Experts of a small language model.
Size: 19 layers, vocabulary 8220, 30.3M parameters.
Experts: 32 SwiGLU neurons an expert, a sigmoid router.
Training: a variant of Muon for the experts, 241M tokens.
Below are experts of layer 15 (counted from 0) of a mixture-of-experts language model. Rows are named down (a neuron's output weights, with its number) and show model dimensions 64-127. Each number is 500 + 50 x the weight over its row's rms, rounded and kept within 0 to 999. Numbers have three digits each.
Before each expert's rows: a language model's description of what the expert responds to. This comes from a sample of Wikipedia text that the model never trained on.

# expert 37
What it handles: Commas and periods. Commas, periods and closing parentheses ending clauses or birth–death dates, often attached to word endings, such as s, e, or 1932).
down0:516501494445529435529618468459565549508497547502506583489458470460460485478531563512540426404503613528488507457500464556570542433504383533496445448396524553399466457545466464499546513484513493
down1:466398469471521494431594465501536472480476490509555507467482497394577549498543480574503421398516452546504564574462499519565584562473456547489490473507556568519448447553464542530514520513519485
down2:489525569468503417515548421576492457558472579481451451443444494473520516425550638429480523498467428430605512500541522456563532481492576447501542560542397517545524460472496498456594499548521474
down3:627528535411516491478505549451571571498424450503505529524451403478524516586520495472435461476487498476458392547464536503534522568462486527491596548517486577497557439434446559475491480467574478
down4:469454477507492520489571463483507522478489502498475431473595514459550485449476525551513464492501525559507493487558478495489503504553536529500617600578556541522539399508486486569502545448489511
down5:575541497627526472549460424424576530545531511506489506547580430483491494563437452468479461510549524473602493540450501420345484508495510507437383470544574564407465445477500512541463528547492610
down6:567527521493466528511454658501462538512447511409504448492579496444501480433572434549473449582541589484508494558524528416444560511453489563451562443460471514549552556520444626522518524418488491
down7:486520469505510447519442485499514521532511545497500572495552509581485552545512519567479471442528596498569448515465462502542477517544462440565487554463511515437497431577433591535487547574522461
down8:482358547571489434440463484448438461476542547469572495478449455433440425480472436490525582524529585420617409489569562464574489490508503448433536480572547503476436420580455597565524544495543541
down9:509514499405516480484523426537455531516516524479431492547514490524467637534578494383383446476539489483474469556475522526449505546467551478376470476429484438432516455475582440499464596511437449
down10:571478533495443498438531541463589445447426530484512468433538446502511452515405472543506466549386461396528473534488511560557601554454461572519497474507510535493513471457488553574466458564532456
down11:489576504441518421503478485524493526509478499515488453463508477499407540522418505443420587569471535491529583415503578462551489545571519419559561589373486513550490477491501483430421522466437515
down12:507529402500445496485453523428530500549545431492507432559547470522555465457486538454617500462498504570487602480418398566417474359493525572529465519509434550483476479472541509497474439482470550
down13:420437485511547567459467458534492561482427482453499505415524475447526504472431556457540549398426508525458430416546466514472553533486513432496454530517535480515457500529448533559593560468564494
down14:609490500463544519475538429478532497622522445470464513522492531495541523559449495448485478414491500543378517461492447461535566480397490524500610453474496408515509480589573409486532477605441497
down15:521572470516547488517629533528518524460520533530496517533418487457470519472469474499543450470401534553438572466512490488502557408523480472469467496495523433448494525541492507496462526514547466
down16:393541487502467524526480545568437469547525468545478583478508547495490530560556468515563522494526561516497521455584478542401529551536463550532537471481486402492429518528513508378359517532513433
down17:532466538520489487479579468540588465447508512521533391496453459534520544496480476512528581552506417503490508514525481531388430433521460426522598553423505549502393498537442464458543522464489478
down18:531480427393481445490580469459585526521612536507454471500525543534548491467529497546563470502533569455552531532488471441495537453454559567421567458529511516392500416466438494514469548545574522
down19:485502545407499455523614459491486498500568566468479494544395442581418452472541558503533494606396487426549431481493480520510483449515549403561425575507536434526461558463474524461469404495591501
down20:502480445468542461451615496488521582499562382517515560551586451485495527489461550580526488412518427494515574489451484454550556465492495556550378539566503436505487508507458463523467572573516489
down21:452539477478336558440494572426587509494392541549448530514529399498453540525455493507531453448569468524540515568442471522416433377573514561547501553515413504553470569467530457475554541456483370
down22:515463526444535515473567506450542664564529493402513512452483446518471587469441539622569405479462495472413565545586475558480498487509522498560489473446575490430470473490412473525479494531449521
down23:537516416506555508559478473569461507544450562439524478561518468506530458493555385515497471516557518478553481494490462482519507561584506577475429485427408472531388471545502440426569556527496483
down24:422622488493495416480472468494568497515510483533510506461546455463537436545564516477459533456579502441449523492511487523478491453486507605494505507484444465544526505467453457571563531649481619
down25:571575465356487436470555573464515562461520477502567568509524464457458529566485489560520418437510535454512596545493584520542441518503475518474541493537619456458457453403512458532509476403534522
down26:516485450512607446458522487536524582524509487503513598521467544442557522469453425462509445442568557471486547474506591480506466481437475469532699519546531456508520496493501430503428477540449456
down27:405557609541493443444477451602477529533452471450554482587491517543547661451513418443457442487494467561414539456498615470525573542620512589498621543501494512520526483552473487466541522466469464
down28:528457535513593548546515441534472537496492507542559468447487483573521524607501448588449479501533474536434466464460454441446559568548560525516480463389369391427484468584537532454455518490511482
down29:458510495551422568588460494476522521494435552481439619505523527549511489516500539485508489565501493491508470411563529487597570537567484591507568510506505501546554481502603572455522471440447492
down30:531422412514507477485577544451431501482452498467616536483499457457611517470526542483507395403585541497482466576548454571568561527577530524567463462542516449367517489614486543514495464560451445
down31:484407566502542486451560485524500550504405528522493446433549466457492445512497451521448511564496548430462568412510529420511515493524488527561502521521575474612545496470513559485503472544437501

# expert 62
What it handles: Place name endings. Final pieces of American and British place and road names, such as -ville, -ford, -shire, York, Beach, Angeles, Road.
down0:445383398437524662516492487476553460536520524555513471577565522519467497506481430495538545537497420418416502494430484557525464503555552469507497464444460487560463497521473566492485521528456438
down1:473468547534557528449520468515548506519464443582559551550437612469491522521587533595508568505616409398452557413526480477545467539511438410455452452482563467476515571552530469468500489430562422
down2:463533568544455447404456523486505599474508499486507503457454452574445573536542462528532437579480478488538469504558431527531576447500528453511557500438481497510428476504414428455591470418566466
down3:527493546502626543514527518470467482462511472493463494534510568415510580536451480557477497528418501430449587527505557448535540549541567449408463592451574424528549529443479437593481522506528498
down4:486454617501495593530441522477441535447510512500467473489536522404441411515571498456459464489540464489505509596525517507482680490593444449448558472415509514494465534471474573488476592406566446
down5:547494451521471523431511480502531493480486474497458541468397512483532466480541521470554529452527434491494423462518562578551445483409481497519555456522441480543503454545540487470548347450404561
down6:574501527489408508526494472483417482559515544552482478554516453488415607472443424522483477474498492388421457533453526521472454520484487458414537542533575525531540490425507471459479476600537515
down7:458465478452497535533498471515554483531375467519496538498456490497511473547593419434546505538477404438452526571553502476471494589464441404496460479534489477395469451565488435559486470559571414
down8:549563501526448525503520475455431488514456568410499543509536499429488426530541476473438542480546524481515532518565526528626418508529509474463583525473449633547544512495511537484538575417468455
down9:445427492495424533511532534478554447565465515482583440510478563487479565473508545459658568533432485536514504542553501492442542453550508479548658522561490531568448564500531527383584598459468555
down10:557460461543462488583455514463444455428445471534538439456536493514570496428422420522578609481384467477550465547544486450494538504581465548485608475498518550589514508469524450422540502491585502
down11:414476500498569481612465538466385438481484607525396572500451517555518487515512528549519552511541443558540440511494517553497502490474467431463332433470533580495559502424501464503403507489498572
down12:497422575466510474463512546449508478554567471545572476545526447534491539541426537456537567494410540483571479532531501507490501434507501545449371452529485556515516459441486470525446510582467524
down13:532528455443513466594590506559512458490467523519475464548476458498436346523526461498454468564470543458468362539516475520544480547506521562477486517505469460405516432448490547509476461482529540
down14:477609454430398507561540551547505471487460512432482500538465489536445429543496559561521544556593496462492467474544468526536484539529450517404465514480434421441585434466580390468486430562461479
down15:655554465509527499479477551437515470423494441450420491542488532399428498519475518517456496562501534446415521534493553570567509474476559367513471464456467502561504535490497572563541409538580443
down16:525547486499424472490427478490410548402476514438480476453474469407563441439514519551524478414494465596557456350429421592552418485498498578522587488503469531479442466589448431516426472539501541
down17:501489521559433462601388505511510575437568429454475469487485503556455598519475438534523467436497390502519563519509508528404560507590426523505583495535523529492513471450524453473516446552512520
down18:453475482458465492489438486504537481541379586533487476503480538460530518495555581530412431461556475572540504510531536505589543539490480456486511444517433462453482539417541536503501483423493413
down19:347524409515445445616504548496525589561498532528470456411563517506513546530461519502525599507511512528513502517430585368366487508598540523460408554458579559591447485490521462519435493505494508
down20:566507521530517459497516481459399468433449548477536508446462523451517445506597500414531456506611540497487558407543504556461528576566512545528446522388544473448470532497550491469511401541487497
down21:593404402449554564462452514546502564441499524516458513469543430391472518504547528576496523552509447511595410447531445540507446530597596511531394507497553480345523406499474448434511512455461495
down22:452530412565505542427468560548534526467508497429468579541466447523485413480514496438560447522436429471504367479583573503587434469466524556538517498494515476593455453530542531506445411399510495
down23:542551537576534577526579548453464554551521524525418498572443511526559549561558499567490461443417496590481461482597536537422491509477527376536478573395477519501519512420554544536573590490418534
down24:467466475494402576503591559583532480534538486520543518498477500437500551482464519460520534491523513481455496501480447440493496488574475599433544500492527487448580411478561508516560565467466500
down25:556565552506488511533450534534431516531481509528458470421501453550461481517504441515516482467403590493474541451518517522545524470536520520490583478410582461497558524523517402542559375477543483
down26:533506513508438466523541381574556496533430488543494526444527525521545505540518436518496531466491543524480544465560466665530507504495413482444482564390497529471476487443491465479597576457504512
down27:555495537377526454529478511523458399568493519583497428499471514499472517508488515562532531572574530449554512518525482467531513572512459415403399474541543526543560549522494666435490477469558462
down28:545446549482524554433501505502458560436422520502538481564506466472440506512587511503608521447482452540597556504579492572529466455536566552582493460513444535449528479527518508493614464560509496
down29:591475572478443558447516447557448532498501552489383462511486429392572479498558503513453462606489527500426516467502464524508526552512487470534463517497529547514474514495469609572421490505512445
down30:541505534558335474493574485384479564531474508501530447520447386477435393463532451480477535440490478459489515456498531507604514521472445536526560451533517531382350473423453527529530458456488504
down31:510512563557497461506502525501496459485505534433497480485453531467627568553626545473511454521508536450530421526463555522562491492454524465514445519394524517469428453443594477516497524546439504

# expert 51
What it handles: Clause openers and paragraph breaks. Paragraph line breaks and subordinating or transitional words starting clauses, such as until, However, when, because, During, After.
down0:497463489499488463598524459506410559462491511454561530579501550498548502495386508447581532471462466488498549509457545468507509480585500495532497549602467489494507593515486444529557582547556480
down1:411466574512526557533450609531410536499415569529484486554467552467551514498513488500448522491576481471524491548540486444496548556501573530494446525492513489536556505501578481388450448416511501
down2:537434492515551581416508501504560477537443537448485498498520470516499549518507448536498436408575538534533540586503528495492536523537534528508508587520528547537497451631483601481519502489575466
down3:557554376456540511484512424557511517543464519555577596542437430457478517501555536408418524587454529488538532503466471572468484521524521615576471473508435459391543519488507520524458525450535517
down4:380500482597519434484570462471537500418591521539470489494408548532556481520479467578527515504453500538417528449556443590461502486496519414503556508498494470443456447449489458488515500518555546
down5:569550454596404553538488493499505624500479440569440502508456541586458588466526553464574484466529499465557572497447501549496567414584467391462499579512481502451412496533584567601481534584526507
down6:561520562571514465464507494499524454626453499507446453548473526501427556488448517454507469546512525506499507461417513478506527582543541508442420554460529463484420424626537495452540571598439453
down7:546526462425487583471482428432524489496508479482462501476518382545481571474520489608496456493558648452477508570516561510476487523507507558494499550483471525481478558502558492534443513433541461
down8:589468493467486568477503521541518512481568486454486571488548408462391511522526487458526427555466468452438472524496441507482450467513449520517583583519539509558439481561449520485504577474539529
down9:555550390529482458592561494449465516452390549486559586472586582559488501560548498424495534565476491536554577535513528499433478466524513514388407484500525521469434423532499538448475459545507577
down10:505465494521565452588405554496497555450556455492512507491463477546483479541551500477509487485460531554492489486469457418475446540494497596427514527439443573512474442519540496456517510508508492
down11:484450528455463472513482487572507541502521495515503570449463484390469518525553396528547522468497419464494448511458542563506528511409548590425649498491512516420444365524545430510481572505508502
down12:487556580394424602485448426450514479530550503499533523502495468504489497531554435531546521570518502482481569499540499472526524470546506575523466465526490458422588491602463460606426550372519605
down13:439423494522553485358497436529446438581566538537563508526536492525483436476442490455538558513470541496516564545492497586549489417457611515524425445502496478487538534547495464567476512524525487
down14:475574535512545523571511519521544515478417476511560520446492482488536475490494570523444442515483523458474484512510576469439563382424541516423495544486625429643587505526534527502388482582539455
down15:534479527488486528554556479633461490482447495503641432574516547456513481456501508505535437581489493536475530485516500427460575491448516487481376487546506483534540472461372399469463477454532527
down16:531466414459545496461533454385444463565440524495439543515524488451534576487589524518540510494487484441540555468559499460463576446462497485514456417468519519469549424560491549525554533547528495
down17:477475440538474508436599494519538575507532460493434465525508512458459551535413453484406489389461471411519533534530489473463379488470462455530479493497530458418392480519445540537506453477440530
down18:581539571474475464528446554497544551479531518561511548582462507465475476453486494525562448575396541401516470518446502531500518447469555471519763513465496462536540466477487553576491526462435546
down19:579483523539474492531544533521496526454511533431441478539456586496467466505454516527591476494563485643498529517501423547435507524602468506492621490406465462536533476455531470568445522372497453
down20:406508510549489477522447523539413552443481490470411385517519535474488385518550404530473496480570603542490452539508515491449503505543447543438476479450425610472426506650513551504484470489538556
down21:479545514450567390528493473551542500563491520491534581464410495477480439454465508464449508599504476503480455466505502515424519536551555572536367476499462461493552505591511534423561661520500471
down22:398537470550464527507560509431494494460499422487511437449490455517618472504482469508536497568398505473587541514491414512423586459391447559472549499498442498466550539540547460531565523540470532
down23:513390530423487545578438574516550490443567537472541534475459566430435487463442494575489445431542451514512535516498502540517528491426555490462477521529504488586543407601494530527520437503514534
down24:507495452538577480463485512549531463467478483481534582479429577378511532449436587559459621449508510409599561488466546469510542526525467533524479497511563535477649477512501469546510524505512597
down25:502505417550481497469492508426490432355533503636459411455508416571477523540468527483537474448522468468494507503380485537547478543552500464533590513558489470467410393526476470487477496449353538
down26:523515451444383473473545520537460418503585608602446552543451524461480465492497452542472447489488578474554415513528499513495589514610574502495489462457468445515515475496427514499503477474533612
down27:525434514496521582474469483523531600525475490643593450453495499519502499424507638432557465479485530536461593516503450495424474525490473542510449577524509600519487410505556490540544525596488555
down28:477493511538498484413493481497487593520429468452493604474512490463480515416463544488492477519482474522516422503467497487476421573575507470538462577467452489601516462530568502421625547547489454
down29:479553458390536365510453577464495492461544505442521514482571523484482407544535504417634529474537559594449560501528519544541509438439544522540470516527445505552584471481482526456385430409473540
down30:539455506478494535465448563490508535420457404556575485515468513506525502521540482498413481440549525420499508484514524520524504493471553515506550441479465533503542432471481513439515481475489516
down31:567469498497414525379488444462554521502570538546560460456559506500479386495499440578520386495471523552464447488459514539531540428562480500496399481471529550545563494451560526432492490458517486

# expert 38
What it handles: Table cell separators. Pipes, dashes, scores and short codes inside sports and results tables, such as |, –, 0;, MF, FW, ITA, Men's.
down0:596530499366500595459556522637550481471393561494565540534452426560459454532489504555504490511461568474437466572496501477517452486475547626466509497419460526549371505516513547471447519466450536
down1:445575522551625525531525511488413554470530469387463440501473452539504507512426486445425395527422479464467625504486365468456467502462522492523523498447537527493491501604543471496438453577561522
down2:480447508619497491448504489555470516579474552387468469514444461332561589492518529525425430497545454529472550493456449526456503401479497434502432466496542567555541514457437516499592502536560531
down3:451551535582501519530519499419508462505514474502501428520503485401426491434529524533521568423484484544512501399480585496512486521531451440424408534419534396412539497466563462438503467504615526
down4:478433410563437456478486454473508527469485451506463455423546550445595522467556520473584515501408537539515488529506498565523494524512479434559456511519506666475497539510522502573473476542454588
down5:447473471405447527394478504536411536471493531568492459656524507579518514593540430460505496507483544500469521504452510461503501528498455472455576517508513563623424516418511480545495531454481518
down6:524428492549545575498536524493500478520489423505481498549461536426409532508483451543475447446619395521484570426459424495469484491422487523526406463503523539497391561500527532495545410505446483
down7:464436558578583533571508555503521563503390509462483560459570481476528437584485415422443643621556479500538458477607525525455549430572493554529533490524542513526546491508437497534565455443528526
down8:511512540510444422487403504653514493497490376484540520581476499516444482612523501472495568407512562525504524482532566464483492499501555544473544490421514456551512545494444522491550440507429485
down9:419504394480539453463498516531504539485497549420492550522557464500485523532448521547523573526510510533613447466499424520511525515474523530505491568423429526532449469440447370457450475471519513
down10:543487475467481593533439531475501514488468462473535481485482524465511496449581499464554424424505490553487408497498458594486513422586501511472428578444560610474471501575516519545536440452486510
down11:559507427541505497507413448447575557423509533388487521484451495501545563577471517496448504584469471503461517427444445537482482538472543490477448444479490507509495499580553446495565577533515481
down12:465552541423519501404501493430391527604496547540496539482505423549547516500497549421532455516427526473453428444545442539566493563526549397445457450527487583444582422472524565471503431454579421
down13:581521629512505540547523616441424478564512534534507483409434556431488485573492510431454501439448543542426402426581541430522399517529541462484510486439507564459454413530491501518548543488561491
down14:375511505473473545410464513406543475492464508467451551596512509556441401536466440574441526530520520544491485492480508419478512546507413503508512448490463496518558563493472429565550512545458489
down15:532572565487566544517561531449425513432527471457462471535489614521477602567457571534467540558543494549536565536488509552497474419498503433503509420518446483468495495466401465397645540532545524
down16:506434463530557534403517461411478450545475474494506497477588563512424522515542447516559447567450469491459465502483483498509512453470516432594434468517561509527539502528565551424415481549471583
down17:513438477552464528477474508531522455468526452516435470435457478530416579508576471475494502485506414512435507460432496495497522508405476509421530613492460559613480472459525433449415365483541434
down18:597503482504498514557477488406474563433528546497541491474433493460517480590483462575597481523476574583531483459421576437552532476484549548418483389495504531453459492542468464547431492537513586
down19:572532432493651506493520496475518443560415438480475560508485487446427492467535452473469464522471514541580513359490476429557472532512501469584455523423423432394515425524516503510553577539528507
down20:561464491472492535558463542530497484484468464565454521529540543398505507543628501484439408443540375372540465492517506569493471470541509588522445496543557591488510545490465539474503536542436526
down21:441429446450567412541476487579520514440576463528416549507388453517434509541440504532544481484538396595503477478520523462414459487527496480501530484593453503538489485533431479504517452493433456
down22:547511503580446389531612526543486496529509492549510400432521455379498510453462483550464555499551538555539495441510491458530461454504511464535557417597410512459471498443514521531590421567495451
down23:525485529498476506519410513517495470620430498430526548542568480560445475580526517478508490488524510515390600546450553444492546457488527536512462533477473561399526457518430551501447535443458472
down24:539455479541473543461432450508498529510508531543498495483478479538484494538499523438477521503463512444528636486547537564579520487467470493510484514534543506545548520467527446542496433593436549
down25:471522535481517461528512505540515534536389505438537551511531558602592522507531551435470502423369478480585563470574473418512541619569610470506449531489466480554495548442468504473477582447461535
down26:560492501503522498530468498548486457544501557523580519529482457501503516515449601527479627524585409445485471602455521468640538489505550576467447439560488477478453396410448485442475459503481451
down27:491525409439489557465490502505485544434568475553449568488598501459460531495436563522564628385466450513437530487525478487574516449487560575486481573540494460553399487437492451467440504544521489
down28:475401439474511563565460438492608411488585512516436529512554505612511473520543483502517488574525459371501511472589570438462548486481496511546454496529533500424505554510444530506567501532449510
down29:561453639466449559445478551526500461495543461502486485549507496538385530532458474445462466548544489452429454579571491459397520475496523538510373532483472535489487468374472454517458468493535476
down30:495527538519488551573463520480449511525429560453453543517488545483489629500454481444553620455570573450443457553502564514528393458507577482469481423468567525482500549532533527576528478465502427
down31:453555590574550462576505479617586466494431480551458448492443461423418437522466413559476519442403468436491492464465444509563477479373479501470507535460560523509503502524537579530374506534458559

# expert 14
What it handles: Institution name endings. Final head words of proper names of institutions and places, such as University, Council, Court, Stadium, Records, York, England.
down0:488553559524449524519543587531555503563644519487502528537427461494457498430494469553506509457522432560525451502540493489529502604553478490547508488495523466532476584485572478475500457417593519
down1:489511481473461548534454502480403470516543613545502504434514507438462498455531482526480609517548568558447598462478426537526496471483501598478445461523389530506527470490407498557474504581434601
down2:529467530488465535541553475529508427541496602492495467533481552437410513522616531432499509522549499488481448535503554560541442519474483524430416378414525434532488588461435430554452468461494491
down3:578566505485597502431463517530441556461407541561440558515542568488486479443477579436552475515447451549422495481444509544450554538427455545498432511474541502531495475544516452480413495478463466
down4:548476540440485518601530504534479483557437568577449530475483504503470484544576461536539482439519525440484438573510586490484524428434532532490487534504524398473466404545536442416412497487538569
down5:546451502609485439498499453487380420532538478389572527518445461523499522505477473495516485447513494457574508448470448561501504546434387548544515383444418483535471454511479522492516487489551479
down6:448589464462538565498553452518533501530452486479550519560461517516440498473493482477474462542535484546397556433525436382554502407521480495458551439547474503469506500459522433565485516421562429
down7:556548476578599515440515451556484524531464493531500450568509446567567454460551416584498535468523326522437482490472487588550516464512555494528529495587434424506571419474485507490467496478479411
down8:572506530480482528509510465590610510557534461440536502522370475492537548553506533523437467369525462517471493453398507476485535579536448528494566417559534552415446556522509455474501475563504479
down9:466509471544561432472486530599503500491482540500533615438499500518535546576526469478489478426454583520540528502496512564501569404518449562519590534554439582410373545532605527512516500509388539
down10:527524505470448599554414466434506511496502467583583550478446518478581599505475479378509460481491562444592458484544491529433593545552444575536374399500415558435475519487594514504505531473568487
down11:498492474477543440486518507521558422565488485529584507523480521475578541508524456511512484544467494532488549470495359552460544427589539467410579498394518551392522440550433569524529494433509438
down12:512510537496520560538487528447576568536505578451576489483462543528476471558515504439534395458458467454467475534464442558468500518577531417460455455474451510611487576465537511428540539445420448
down13:507502469491539598486487481430479471509545485428582489474474487491562436439481409516579473548485434548553493440565469367527527450537375535437542440467404455475511486523451568543460517525499511
down14:533506442468462433556514602546472500511548430454534531472492512506464564477507424444452436487496486490475463553521460593481463538576528483461489500534537531553494500520443600508586494570465402
down15:369469500583533485528510516484473561495564485556500478503471365431458447519487536482482504509479432489524469526445490520462569542458405461530456383469588478510433472525555436461480569511429505
down16:451362517456462437566572499526519540580487556496534427486490439482515441511499528558512537496435481589444563548540465434581601425569485545483489532488540591562475559420500482486579493518553603
down17:499494495433471463531572546542456483500509482500478471525489566442483473455501470490501525459438449600579535486546558461491578559508585459503565527498405594416548442513538508418573566428525441
down18:525525525375567461508528501524533516446475435514473414517521481468557401527462561529515482443459517480431460422435476477565541563520528459471413495525507538540580571497551548520457513452490389
down19:533507468483466502447463427535498457475484560549525487482538456561445601525477535545470509551463503408550568425450456520399457463543555450512463604491449534498498442503554398477467430492529446
down20:587507453491485544457442545510427509548423508435462438488481551493551467504469469624578561548551544486495504429498462528406543528552491434637487426499476602507530485474519486460625454431494509
down21:508523501517501497509454408466438505473449560624507488560517429505467448452573536492429564543478494446493459444461481508563467487492382499598664562528424498472402451476566551528470504475454470
down22:515531484451421443466558457522557387530466499583486426511625514601566517520485471546438396528548506484458476485458500480494381488440476559509484522538471493487522520514557507473541587578447507
down23:563497563549527593543492522505498525491519536527480640421531509498485456438529603466478466462508509532413473592555518503401531499521513442571528402525446492516477484472449544501521378507571516
down24:469381587517541487533549511506490518522431478420528537488463510544574473585507464497590467572489530554525512563501458384498491548498565474512512449532507482454452521624492568528610487449492535
down25:455417434489427597507494515403525488512564461512565499464573517426519498565483496566538538482483583464479537514546478583450619517499467610562451464529430511474513489435578468454546604441450564
down26:502481443384454482519442486482531494440534481614444599487590451491508549486517493400452466574556548498537472435456603553441464519441552579581546429500517523512652565508491495444494527494563551
down27:567529522557543492462624433458506543539558523514555453516497416439540501473474512516401484457419530540513519510532515484497426541517499500503480510507490427540470549415428495517454451539391421
down28:509525442482431474551488486488520491566526517441445515450490494462549486506603439466533419428444434582503556629549549540512523519467463423466505430459500566494436549514521408504542425482538374
down29:564519404493482388616549527563501529516521438454511477451487498445485463467499438559460487440447492493431517512524449477476512465591518566359443589597463483562450456516493436460445531560476454
down30:478558554405552489461503418498465489401408449465436461475579507460596420483547545594598459465550550498456566498558477546510514463475509426474485526492398493492576527614603457490547469512529479
down31:513552401523552483413491409465511580532459513562535533514485497519482617493512472453429482397584475504523457573511466466447400535456506557491485474411452434478441426495504514491513527515461414

# expert 56
What it handles: Common head nouns. Generic nouns after the, a or his naming things in a text, such as film, album, group, song, town, school.
down0:516537421528506491435439524466512471549517495448573415541415555574461501439560483517546515387418446531544519539586526359514454568556498491493488475550590495529455442472501376438468590469468533
down1:544407448562482551453402447516485479486578527558530442556458473514435416485524543478449460423586476507504534527480491460526495501521547479489625528520473481437470452563413452529506505499477456
down2:511488510476541483560556459547541507535460450414481441552503530463521415487471582557541486520452494489451435496574443498520414487445503436620649466430515493493517464430575405460518437476476491
down3:548506463476546447451462500376503497461527555577477488504608527451445469454473476494522439476533518433474480542451432482548509509447503424526523480533525466595515502461515529521458510448591400
down4:571496576543540538564580436534564502498444491503522447518507527402444451505541520502504502507511500553504441386576505521509499581489549544560444520579501473546503463544457441530524572455511409
down5:489465509543456569466504547478513399497498499552532593571476588427524625489551455470460520482515525516595438458513476425577530515467533498378562474459469450423492472476503569464529514513481504
down6:561463534507522441536425455517518518504443469477490458412506486498506457474412553499494530460485578462436537446460461463545449516533442427482246463539497515496491555467516560497514569540445513
down7:419436469505413497501452550589514558429542540472558502377473492540475542555515590510510516465542540451544486572523543537538521430499531487564462510579527582519537554546484480505486579473419494
down8:556569581532518436469481447538517552527507565498467574478517570499514416559513475506546569430508475541477496534395548398551492422493520369518432568456512520414596482510460491591494419381514517
down9:515504527490532526482369465465562547470485519565486497438565447608458608466478463507486465549466602439582571509485473555489515542509362565509477456450467478526532534484459582502537481517505460
down10:492479499602411508548401511561545424435451558480441484546476549462543460460562483554499488523447522554533443551502520493484464579522585454502449567511531493498572491550521580450519469488509475
down11:515535497485513495500509526534532435455473436401431453442465534464502530539435448542546520504462501438485438376446457474492506471567453447482456564437540584437534532537573487482477365461475481
down12:526425462489480508552428532477548495554436557408466516425468482488517476457581515475479406546486439521509535552485462433566397494526505486474496462407451479572368439546584513501483512462580492
down13:480471444468456567491583487529505416443549395504511428490489578522508503510504468491453469537547559503488505421459541515520541481520504466365537533459570466442566426530500543478440542493579684
down14:502432475494532504509557554539520426468550564524567530402565471479507583482486521508541533572495566419499476492554463491468532506496460512502510433563452525393423463508494471442514448545529475
down15:522469400430480485513497437455455524550469512477659536483636410563475480474510525600483458432490431514510530530485516458512517523558509522536563513581440566500502502481395527506507503517439514
down16:539484532450496489524517432464495488617557618429494507547513385535452502456531505447453521543542608489502527556552346523585479448492491440495465494558517491554465469491512576489487399451550518
down17:512464481566528483457505541522410601421404505510470603467560540525518494539452420532492415524536508498470437482479475459505556496527603455583542508541459587568518425529526559421518456498536463
down18:492520523429487475529552533551514591512523486483381497443447551530516445619502556529550522401481442606503458521500642476501447514515637448511606537443492596495579500495442480484524560460452530
down19:449537462659482508543413518495498491464476499471552567446457434540448464487466490548467452519501518455498435542434498452448458581433466568575571512570534491515528549486518357543587546597568461
down20:475464456532485455479569465442485551551363381485503389513537453446498576554519477478496571505465491525553493527564601480463495573526408526561467478536515522475505507492468555523480498438451490
down21:444583549526443407547508511589479511415544500354437504553475544497490417485452382521530561531418571522550528528521601446544548574515518532459602473584506484477483549480542461543609481523515559
down22:442448531491498527566546563441570522488499462479518480536415497520528565484618446564490471543538414584508546513421528523568490539526470524520456510576486544509546539558462456504531474477346555
down23:493414459439422475498531623548523523471479545456510452516493434511439459538457536496537458498443525590497449549518506497417531433470561541488446508622486511575617539498436507493486528446531604
down24:477480577540501566507493507560488554515528537530498474557428443433550542500535456501501483417519485500523599478481614537534539533535480469537493559452517535449577471528523506444485460524617397
down25:482490501506545430407478476499584575559458490447512503502486575469509399468534555474470627479465624525495501436505553443583498476468564454499604507544469561565566502486564500481469546546506513
down26:516486452405388576545522530467494468410499524488510580508508454490476481535450411599515509517492440532470561517462519494433547426510434544488555571599423564512484543472471428481563595530538513
down27:482575526487508525498549481551460523472487580630444448484494450438488473452512579490553556492493486459475534499505530544540498481413501502380585462540467501392503449492433494444514458449522529
down28:545537585434545456505504504472549469537484469593541515532480492538537607609526467507576464568528498521553590591459458498534509548456481459468502444480469499408515493533495549469472570490511508
down29:565538472427431524471491545572396439507547515492512472548493507485591553482572500514448456517477496520415527481488484471362537575528550420484531491438563535477631574471550584468526529547495400
down30:474474494530588530434406528531473463472453500484536424454508446493649545513484482532505500454492571532513591536607584430535484528504501547442438472543504541490497491578451552497486502591549534
down31:468534411425360487546484528493487484585433491435441468487448516492467495505487563525534426453605575525504505483436486443583493557485485488471593591487448518495532467543489536495490514555518554